config = dict(
    n_experts=16,
    hidden_act='swiglu',
    balance_bias=False,
    norm_eps=1e-05,
    learning_rate=0.00089,
    beta2=0.95,
    dataset='wikipedia_en',
)
Below are experts of layer 2 (counted from 0) of a mixture-of-experts language model. Rows are named router (the router's row for the expert), gate (a neuron's input weights, with its number), up (a neuron's input weights, with its number) and show model dimensions 128-255. Each number is 128 + 32 x the weight over its row's rms, rounded and kept within 0 to 255. Numbers have three digits each.
After each expert's rows: a language model's description of what the expert responds to. This comes from a sample of Wikipedia text that the model never trained on.

# expert 1
router:079131119181081130173155124142149118110041145106110206117155104128087138109120083140122118172160147164132151105181165114136090148140116111087113164126198167106086092141159155134146188126107150195106122099106162119193148103141165114137139122095124128082154096119079094125218148144150179144145138123126135178137151064153143112147155123162153113207118094126112111151076140139110098041146
gate0:136115145165110103089145085160174173180170100112144152096167191113101164143140130113094151121124140127174106156136121117131113081088130142143129174130130104177102080149133123108100081142147120134157143135130145110118095148119105079129103122114107116078067087128127154181185113098085171106149114164094159102156075125097151148091177076103084183151171091163137140139131148131139151088114
up0:126125130135124130173059103132113145178128103099068125137155187133169155126085091154179139137162105112142160206076140112084111135173171137103188104121084188174129116125184118102156201119072121140135170183131092149159107118120109127099167154134158175193143193132143148128090039164060080145078115060143131096092109142143126095129135109145125132140106132134087127118143132189109117147126
Mid-word fragments. Short subword pieces inside longer words, often after a first letter or syllable, such as Cons-un-ji, uncons-ci-ous, Catal-un-ya, int-ric-ate.

# expert 12
router:100148178120201095119169084080133136104173082136076169190126118138107105084121100096129088123098103122120122126106108134123160111117095080122116156121126138172137178192143146106101136148115113172152198135103177142148131139084137110104089109170094097168121072163153137103076046135159119125107184088128087103139109152127120152153095129125135120122142174132142136094110066105130090125135
gate0:152113118119090149176125129144074167152092052080119104162101137138137139156128135122145150121148146143173149142149180087118152172111151148159094104103181172086141076160118188111163181086085093133146080132105103099100109104114147096159093123116147106150049123126123125117109199126061150111164139124104116114093173078162172090116124082111161146141126146126100180150123203117181137214138
up0:118173221146112045101142099087156176176103143145108144160123148177164174142120097111197092071178196111128179114126166172109030146136120154129132102095128149175138140132148133074097129131137112106129117142090130108123147136106178133101125167164059140143072131187147115139091128140116165124125105092100146127080146105124148095151108112170146121136048129129135102081120132147046131107090
Sentence-ending periods, headings. Final words fused with a period like 2007., England., history., plus heading markers (==, ===), list dashes, and sentence-opening "However".

# expert 15
router:165107086156103148066142167117107133198149145134169060099135058071165087131116084140128133070180219107103187171102106142142074114125101144099096092158125166169122179090152161081178140093104124085114109135177118117082138107150093160097143164142115129090065089139131129142082149111084114156143188137096113079140161149120140151116101130133124123135075083097091104097161153089082152196146
gate0:113064074116131131066116129167137106115161117126136110116080157122163203107136113109104105150112137133105146074050152103115087131201142134116133133144201159171061108083130094103112171131115102135152094080119173097147127151186119169105125147096090127139166121111169131106138149181119122171083134164144148141125186079186116143116143143126108143160129123161111120051166098106061125078145
up0:067116102180129156098155159131160075124132137089099072113106170170099110099114116101081140149100147143146133141056135154101128185066147084131094138142072177127094109173111149175106119107079100144140138097151187129115079176168144159109069189166080141141089149178126093087093126098121089157182150169121159156132140157191115095123116167122126151086133168144133102193189072170086114145078
Sports and release nouns. Content nouns and verbs in sports and music writing, such as round, set, draw, championship, Cup, won, played, release, novel.

# expert 8
router:122091103159064164130135169139091160120159136096184149092085092082152087132107081132084105125164140078117153160111086122182102147139066178109106121169122171106159094117171145108114146093108175104107134134143128156097166070106097108100169142099096151094103126087132090086101083129084137158090141184090151155080124087137095178108105105178123169157105091102110175136083158103120128164094
gate0:199063122142130049122106076093149119152065114119085176105110137195128056089073191102120106109156097128089093179161108065111109099154162037131144117133120110098122108103131126189202150140108132095126145136103107145131169153117143142111151091128090127148124083089156091205132148082155137146123135090153158063159048149192158122133121149151120113134091137168128144160167124102042125144138
up0:166182081157147124154140015145145133151120135133088130108112133165086108149109144154056126078144119137143055137125099191179159123141154151221110102181100068168120100148132116145132176159157117146158150052150112110158129136095090071132100027149115145159153107052186136111090143181174090143103100116108127110142084099170133171136116170169143122116084164129116164111118062127117120038152
Prepositions and articles in prose. The articles and prepositions a, of, at, from, by, and the word "against", mostly in music, film and biography prose.

# expert 2
router:114094131147085183142138162172113169103169136104191183107091081075130083140097093128098084122173118074096179134088082104161108139155110183103132093160132177135149089146185150087121151078083154127124130146155128169083169095078126118097158139111091125143083126100162089095106092152092123148099114148091145161089103096092081163123100095164152172150084067101090164121093159117091096169108
gate0:149150127101160170135114120135137111148072144174082095123087137159071108141151108130139127123137153167127102129076114111184127113166094131132122138144116124128097138174105063162134125151129085189127147129112158119073116114161124150054109117158130129118092151165160138148094108148104189166153132108163137194186105172146096173121115125083123117146089139179131110094127127153088095142147
up0:142190098118166114161090149188116094115195076153152159116088134101147149095185143109137151149115174135093099071139121114126070078106151114148126124134083106081085058102143118136138126178107101130109110124124219156078100106164082168152127114138144112165171137125140113061131140141132142131165118123162116174161092144082158164193101187094042145147116082174113129059151132168050114132156
Table cells, names, digit endings. Table pipes, first names like John and James, and final digits with a comma in census figures, such as 12-6, and year ranges.

# expert 14
router:097089107185086165140157180132092176109158145070187160084097079066157082151097095148093077121180110057103166143101099116174090106148071185106136095129127161132166083153158141108113180060090162100115114149156100149101175099095105124108156168095102138127087113113155093115113073116095132154090143161089131153075127099104101147112094075168155160149099068105106163111096139089117122199123
gate0:112073118150171143134110121105099070190134153091150128131149065058116140140151151107129109144158136167041155118110167149124122124168118169120150167164066127102131191145111068094115166185131098111137147098120111135142127086129109132146131105102103147106147082164134105151181098133127119097094137157087168225141182210159125086080172063078174104130094111088179092178126078184111165095133
up0:122110153161170143087098161074101126136122119119145121112078125085167149141127165179095144133123147142132154145166143137136078099172114158151186138161086198137210163165101156160096083136136107108112131119132138157110115083092109122098154110094106129139117083146159116095085134134123088138175124137142171099129138153127146172148087109171135142159099105114085097187158136161174157114120
Sports results and countries. Function words and team or country names in sports result tables and match reports, such as Cuba and Montreal, plus "live" in broadcasting text.

# expert 3
router:090120106166085142119099158163090145104174103087202160077114097108106140139085120098130109117156129112111163154079102102170097125131098159132126102158108183086164083123148158108153134086105167092080095121164107133093155096111119148081142149100119142142055139125139098136074100096101114138104116132078147139082095102138081179084077076154143160144079046106124164145085156096117138182086
gate0:083109149094138125118133058110124099133135123175078117166116151102141161117153169137085130108074064139143064091164152120107167000095156077170140156157141090062097147118097091130088117126182111089165092136110100103098074152190164163189075177191119098119174131139111183154182150146177142097144103123190131085146130147131153139078165087140086108139188142124151114154136080151127138112130
up0:151075140088103113110131158148090105161166092163147135124137107149167110144113120140147097155077097114120116101184185131112128125170085137137122139148154145140116158102123095167129126132103098112106120101116073167160150097091155121135101131078191094161130173151130179096150132106110077129089073129131197156116028133116171082169171158194118168090155143115156156141129189112139158116141
Prepositions and LaTeX. Prepositions and conjunctions like and, of, with, for, into inside running prose, plus braces and commands in LaTeX math such as \begin{matrix}.